config = dict(
    num_hidden_layers=9,
    hidden_size=192,
    n_experts=40,
    experts_per_token=2,
    d_expert=128,
    d_shared_expert=0,
    hidden_act='swiglu',
    moe_layers=[0, 1, 2, 3, 4, 5, 6, 7, 8],
    router_score='softmax',
    normalize_top_k=False,
    routed_scale=4.92,
    balance_loss=0.000302,
    balance_bias=True,
    router_bias=True,
    init_std_router=0.00701,
    lr_router=0.000962,
    num_attention_heads=2,
    num_key_value_heads=1,
    head_dim=96,
    vocab_size=8192,
    norm='rmsnorm',
    norm_place='pre',
    norm_eps=1e-06,
    positions='rope',
    rope_theta=49100.0,
    rope_fraction=1.0,
    qk_norm=True,
    attn_scale=0.102,
    tie_word_embeddings=False,
    parallel_block=False,
    init='trunc',
    init_std_qkv=0.0377,
    init_std_o=0.00889,
    init_std_up=0.0377,
    init_std_down=0.00444,
    optimizer='soap_variant',
    learning_rate=0.0045,
    beta1=0.95,
    beta2=0.99,
    weight_decay=0.067,
    lr_head=0.00946,
    max_grad_norm=2.0,
    warmup_steps=56,
    schedule='wsd',
    decay_fraction=0.723,
    decay_shape='pow',
    final_lr_fraction=0.0,
    batch_tokens=131072,
    max_seq_len=1024,
    doc_mask=True,
    train_tokens=388700000,
    max_steps=2966,
    dataset='wikipedia_en',
)
Below are experts of layer 4 (counted from 0) of a mixture-of-experts language model. Rows are named router (the router's row for the expert), gate (a neuron's input weights, with its number), up (a neuron's input weights, with its number) and show model dimensions 48-95. Each number is 200 + 40 x the weight over its row's rms, rounded and kept within 0 to 999.
After each expert's rows: a language model's description of what the expert responds to. This comes from a sample of Wikipedia text that the model never trained on.

# expert 3
router,214,198,155,163,177,216,165,195,257,235,228,227,153,184,190,211,254,203,240,266,232,267,247,181,61,243,134,166,137,168,161,146,191,260,206,282,182,214,150,141,155,181,207,207,169,213,240,138
gate0,230,180,192,207,196,248,230,156,203,205,128,218,182,225,190,178,269,174,196,246,179,218,217,178,205,171,122,205,184,173,205,203,234,196,164,141,237,249,218,238,209,243,234,217,215,185,205,167
up0,283,240,216,171,225,209,223,211,207,139,185,222,145,274,269,198,199,192,199,129,195,249,200,147,189,195,220,272,174,220,290,210,197,221,180,222,229,190,190,256,204,208,179,166,207,190,152,225
gate1,234,235,199,241,256,249,273,179,129,196,213,161,187,210,185,193,194,220,201,259,169,163,217,216,243,177,195,304,233,189,215,250,214,189,158,198,193,220,288,203,192,176,224,254,192,208,140,178
up1,219,237,236,186,205,221,239,100,253,241,220,214,184,184,183,297,223,231,187,178,115,219,326,248,132,148,227,192,132,269,182,223,242,228,170,135,200,196,219,187,231,171,193,223,237,198,313,189
gate2,205,237,174,286,234,199,239,233,194,146,189,176,180,198,219,241,181,191,142,218,162,171,169,191,175,256,209,215,176,202,138,207,165,150,132,234,220,255,225,188,192,166,179,156,120,273,200,226
up2,199,189,174,166,191,273,187,131,217,190,199,220,258,170,150,223,177,203,275,205,188,148,200,184,238,171,199,166,254,231,161,166,228,237,234,244,178,145,189,195,166,262,246,188,255,230,195,262
Pieces of place names, mostly US states and cities after in or a comma, such as Kansas, Wyoming, York, California.

# expert 22
router,224,228,153,288,162,227,217,198,255,175,234,164,142,193,148,205,225,216,176,113,155,143,146,181,189,124,204,247,183,140,200,277,226,188,146,206,203,183,234,237,250,253,144,244,211,195,186,223
gate0,204,190,151,199,222,203,224,214,144,221,256,237,184,158,178,170,221,183,162,212,259,209,141,179,180,178,201,228,310,164,279,234,207,231,196,187,268,194,201,275,223,202,255,159,200,143,229,125
up0,175,225,190,224,221,219,224,176,160,202,175,167,271,123,180,136,194,72,214,155,261,198,165,193,186,185,219,188,277,121,229,199,190,218,201,238,203,164,216,203,142,157,216,244,308,173,221,108
gate1,127,239,168,180,141,180,210,268,216,183,152,188,148,264,185,196,163,223,247,242,146,175,208,229,157,190,226,165,124,109,155,235,186,180,231,252,222,195,242,123,200,211,178,181,217,173,237,100
up1,164,177,214,223,167,177,209,301,217,195,182,189,228,282,146,196,254,234,192,178,171,218,225,165,201,126,168,246,196,191,157,234,187,175,246,141,236,154,266,96,143,218,233,226,177,220,226,187
gate2,199,233,185,254,160,221,230,220,225,177,157,93,193,236,225,196,183,199,190,142,253,136,215,255,279,216,233,149,199,132,213,217,144,202,274,227,238,224,166,208,160,176,198,216,234,225,155,128
up2,246,217,155,234,196,149,207,267,183,187,181,202,207,244,202,136,233,143,214,123,210,212,255,134,212,182,213,239,210,188,175,246,172,239,182,224,164,154,227,225,188,199,230,278,220,147,180,129
Conjunctions and relative words opening a clause, especially that after verbs of saying or believing, such as that, which, who, when, but.

# expert 26
router,183,198,178,194,193,252,169,243,152,241,118,320,275,161,207,205,195,221,153,212,197,280,256,124,210,238,156,200,146,217,170,197,206,233,288,246,241,193,147,189,179,212,208,168,157,179,248,141
gate0,234,238,220,156,196,268,218,230,191,240,169,199,250,153,198,170,187,215,196,199,175,190,187,198,223,241,179,223,192,185,269,158,235,127,182,231,194,68,98,104,140,198,216,248,227,202,134,225
up0,176,230,194,187,190,226,195,194,234,239,232,157,161,173,209,200,221,207,195,158,224,174,212,166,160,257,177,199,277,224,246,201,225,152,141,193,177,221,132,126,186,223,176,253,153,166,198,181
gate1,198,213,180,244,243,208,202,201,180,209,240,238,184,160,227,182,227,169,214,133,168,174,215,160,139,214,142,238,166,158,230,245,178,231,149,202,268,140,164,228,151,234,196,252,240,179,176,177
up1,185,249,200,244,229,164,198,191,221,149,278,205,201,163,111,202,232,202,285,118,204,181,118,214,187,175,197,257,223,192,263,221,241,250,162,155,191,194,181,205,146,188,210,199,218,120,212,172
gate2,221,261,194,208,174,200,138,229,199,193,196,209,234,233,195,223,152,178,209,168,128,220,234,168,216,164,274,180,211,188,196,183,171,198,243,97,219,173,161,242,136,109,189,179,179,193,259,243
up2,132,232,185,227,224,193,197,188,169,217,226,180,227,169,208,227,242,224,229,156,128,178,269,203,185,282,256,230,180,177,207,146,197,184,185,211,188,242,205,235,277,164,295,150,161,190,96,150
Middle pieces of English and European proper names, places and teams, often in sports tables, such as Bul-ld-ogs, Dort-mund, C-raw-ford.

# expert 27
router,241,170,218,153,204,293,274,167,197,183,240,139,185,235,189,243,223,168,210,224,235,131,216,183,229,160,219,188,173,176,104,229,123,121,192,202,156,268,161,182,132,166,186,178,183,211,194,118
gate0,263,220,208,124,238,181,195,177,229,77,232,246,185,164,217,234,202,174,198,271,174,176,164,196,246,216,211,216,207,203,223,248,197,114,195,216,221,227,152,192,153,161,163,218,179,283,138,169
up0,202,202,203,184,199,154,196,189,143,263,142,213,175,273,137,160,205,169,154,155,187,191,244,170,105,221,207,206,215,213,184,191,255,288,197,156,240,164,236,186,222,243,212,214,246,177,286,236
gate1,139,193,136,180,173,227,162,180,197,227,235,251,247,169,198,236,213,173,160,246,284,162,224,297,147,141,139,190,236,196,217,159,161,198,189,184,195,194,144,249,223,226,156,144,254,226,167,171
up1,179,174,230,237,188,297,212,170,185,202,204,182,165,207,160,186,270,161,205,217,205,124,202,188,197,262,231,196,194,163,167,199,302,234,183,226,221,234,188,163,273,150,211,140,173,235,164,226
gate2,253,139,273,185,162,259,201,215,172,187,223,242,161,184,199,235,261,199,205,254,195,239,194,159,233,192,197,171,198,204,179,206,142,222,189,151,201,245,186,136,128,216,178,153,286,249,164,212
up2,127,149,134,180,202,159,181,162,178,175,213,138,269,168,240,108,158,256,173,273,197,265,249,238,162,243,194,228,190,158,206,165,201,143,136,197,187,160,191,191,154,225,230,191,170,214,190,136
Word-initial verb stems that take -ed or -ing, after to, was or he, such as disp, prom, conclud, describ, premier.

# expert 32
router,181,137,229,232,157,231,259,133,230,265,294,188,199,232,168,180,185,212,227,110,175,196,174,259,171,222,237,182,226,229,157,191,143,117,274,161,165,191,164,167,275,230,212,190,172,171,185,182
gate0,206,191,199,260,208,225,224,242,210,187,244,226,210,229,152,142,187,238,217,152,132,148,242,183,93,241,190,189,221,247,143,122,198,209,265,237,162,192,192,291,207,202,223,246,228,205,241,185
up0,149,187,237,272,237,109,203,183,215,193,210,201,180,204,230,160,199,241,166,252,146,210,204,219,173,170,244,225,180,129,254,195,105,236,226,181,268,281,235,153,170,216,211,231,202,191,134,229
gate1,247,194,203,184,253,203,160,209,194,210,188,273,239,168,247,251,229,243,147,156,211,232,179,169,217,197,150,167,212,118,216,216,261,174,167,140,222,253,181,182,156,229,244,190,177,188,139,210
up1,215,163,183,186,210,261,246,229,236,274,255,187,220,203,240,225,213,282,212,253,237,236,202,146,153,219,198,212,228,121,241,207,225,175,264,195,185,247,122,205,234,226,192,174,223,165,180,210
gate2,205,231,182,256,221,179,257,225,216,158,207,233,196,236,237,159,242,160,214,137,194,191,144,271,145,222,135,209,278,205,197,250,143,248,237,123,229,177,236,172,187,169,175,235,283,88,194,217
up2,187,179,140,244,210,126,244,248,182,150,211,227,144,249,175,124,205,138,231,194,192,184,155,248,189,224,168,183,135,202,215,207,173,276,257,180,196,177,175,154,197,153,165,160,219,102,198,201
First pieces of longer words split into subwords, like un-, pro-, con-, per-, re-, and an opening quote before a title.

# expert 11
router,242,222,215,191,157,202,199,219,169,232,183,160,180,249,221,148,197,163,204,171,193,231,184,222,185,197,206,242,216,231,134,164,240,167,192,258,206,222,250,101,168,295,186,203,199,231,199,129
gate0,217,252,143,183,127,224,219,162,191,227,264,230,224,191,190,165,163,241,147,166,207,216,181,215,210,220,166,279,222,151,206,187,188,282,129,175,237,150,145,207,189,220,196,276,180,259,177,133
up0,182,154,168,176,195,250,292,174,215,214,235,152,254,245,156,163,168,258,205,259,154,204,194,256,178,190,255,283,229,191,149,241,199,229,239,165,148,168,237,186,181,148,237,129,147,259,151,191
gate1,264,150,143,213,224,145,238,169,249,140,258,158,224,257,156,231,215,148,234,217,152,197,223,198,170,220,268,202,222,231,132,214,160,195,211,199,164,202,217,147,171,207,264,195,178,302,168,81
up1,209,153,132,239,239,208,238,186,166,111,214,200,188,190,199,178,167,187,206,280,214,178,227,173,199,186,221,222,199,160,146,154,105,178,202,170,162,130,208,185,136,212,210,143,155,254,163,141
gate2,183,123,144,261,224,152,206,188,190,226,204,174,228,175,200,241,193,157,146,204,179,182,228,220,212,105,186,168,249,228,248,249,200,256,217,208,211,216,286,168,197,273,190,181,155,198,211,209
up2,189,233,211,251,215,209,216,230,189,169,225,155,223,189,211,230,140,164,257,258,206,186,247,215,220,154,178,165,192,190,236,183,187,222,261,239,220,182,222,167,177,225,185,183,167,230,224,190
Inner word pieces of Latinate or scientific words, often taxonomy names, such as uc in leucocephalus, oc in Pliocene, Soc.

# expert 16
router,159,203,187,219,269,264,240,260,215,281,220,168,235,167,236,226,192,195,193,205,237,222,183,230,217,168,221,162,241,193,221,245,234,250,133,254,136,119,235,196,216,239,111,201,208,194,219,151
gate0,142,159,216,154,260,176,226,276,234,197,223,187,199,193,173,193,200,198,206,138,144,223,203,206,219,139,158,182,153,195,153,219,249,159,95,254,163,263,249,248,166,175,176,202,233,193,148,174
up0,224,220,232,253,207,208,244,252,140,246,191,215,161,203,241,194,134,173,179,186,200,220,213,179,148,192,233,184,226,192,284,255,179,252,318,138,256,238,171,141,245,219,198,197,137,185,208,193
gate1,203,222,244,248,215,317,199,200,252,240,158,219,216,252,192,130,190,153,191,98,173,196,115,202,195,144,241,209,184,211,159,144,167,206,188,252,159,180,213,172,223,130,163,190,166,320,241,212
up1,172,266,201,282,192,252,175,264,178,214,160,226,256,157,169,268,249,151,281,192,162,219,83,228,208,208,170,191,169,168,195,181,238,180,200,145,216,205,201,164,162,183,214,235,242,246,169,238
gate2,139,233,127,184,219,272,232,233,275,257,210,149,196,234,236,233,189,231,192,161,216,239,227,169,82,214,227,219,206,269,206,222,189,152,247,239,128,176,222,263,190,251,120,157,255,235,202,197
up2,143,157,338,220,178,171,230,154,206,260,148,123,177,134,196,195,119,285,216,199,204,218,231,193,198,235,201,264,284,242,258,156,247,183,194,174,218,217,217,218,218,252,193,207,230,172,198,250
Symbols and units inside infoboxes and data tables: coordinates (°N, ″W), "/sq mi" density, percent signs, colons after labels, vote-table numbers.

# expert 2
router,231,144,174,227,253,168,237,243,188,121,231,174,186,190,276,139,245,161,251,169,190,190,165,186,260,151,165,235,162,255,179,242,185,206,202,207,261,160,238,235,214,185,158,216,182,224,153,201
gate0,153,249,210,180,252,259,256,191,215,192,210,178,165,126,131,174,308,241,162,197,139,207,242,244,203,147,204,258,152,212,146,189,176,202,153,196,253,248,159,166,201,160,124,170,224,246,190,224
up0,231,241,258,298,188,291,160,165,219,196,227,195,291,231,223,230,212,186,199,192,189,78,160,258,206,122,202,188,178,246,141,239,229,169,258,168,192,166,156,221,172,214,233,168,152,185,216,202
gate1,207,155,214,230,176,185,188,162,156,240,187,186,243,177,124,192,161,194,182,196,262,179,176,133,178,211,224,232,187,201,195,145,177,199,229,165,204,170,196,140,125,175,215,188,200,126,210,105
up1,181,115,172,249,142,219,220,199,193,241,235,164,229,216,147,208,171,173,153,209,242,224,164,116,123,168,194,263,194,150,185,191,245,187,218,236,240,134,191,176,167,161,287,192,246,171,215,186
gate2,174,169,271,263,145,149,199,245,199,167,155,198,120,249,221,224,184,231,238,155,168,166,152,255,236,122,174,193,187,254,154,252,272,204,170,198,216,238,269,174,287,219,146,158,230,185,224,189
up2,136,217,187,190,262,177,231,173,106,197,154,146,158,210,206,236,214,241,225,171,203,218,175,261,254,211,280,185,218,138,222,197,222,229,84,222,129,217,181,93,218,171,238,215,169,246,159,187
Auxiliary and linking verbs and subject pronouns in biographical prose, such as was, had, has, he, plus -ly adverb endings after He.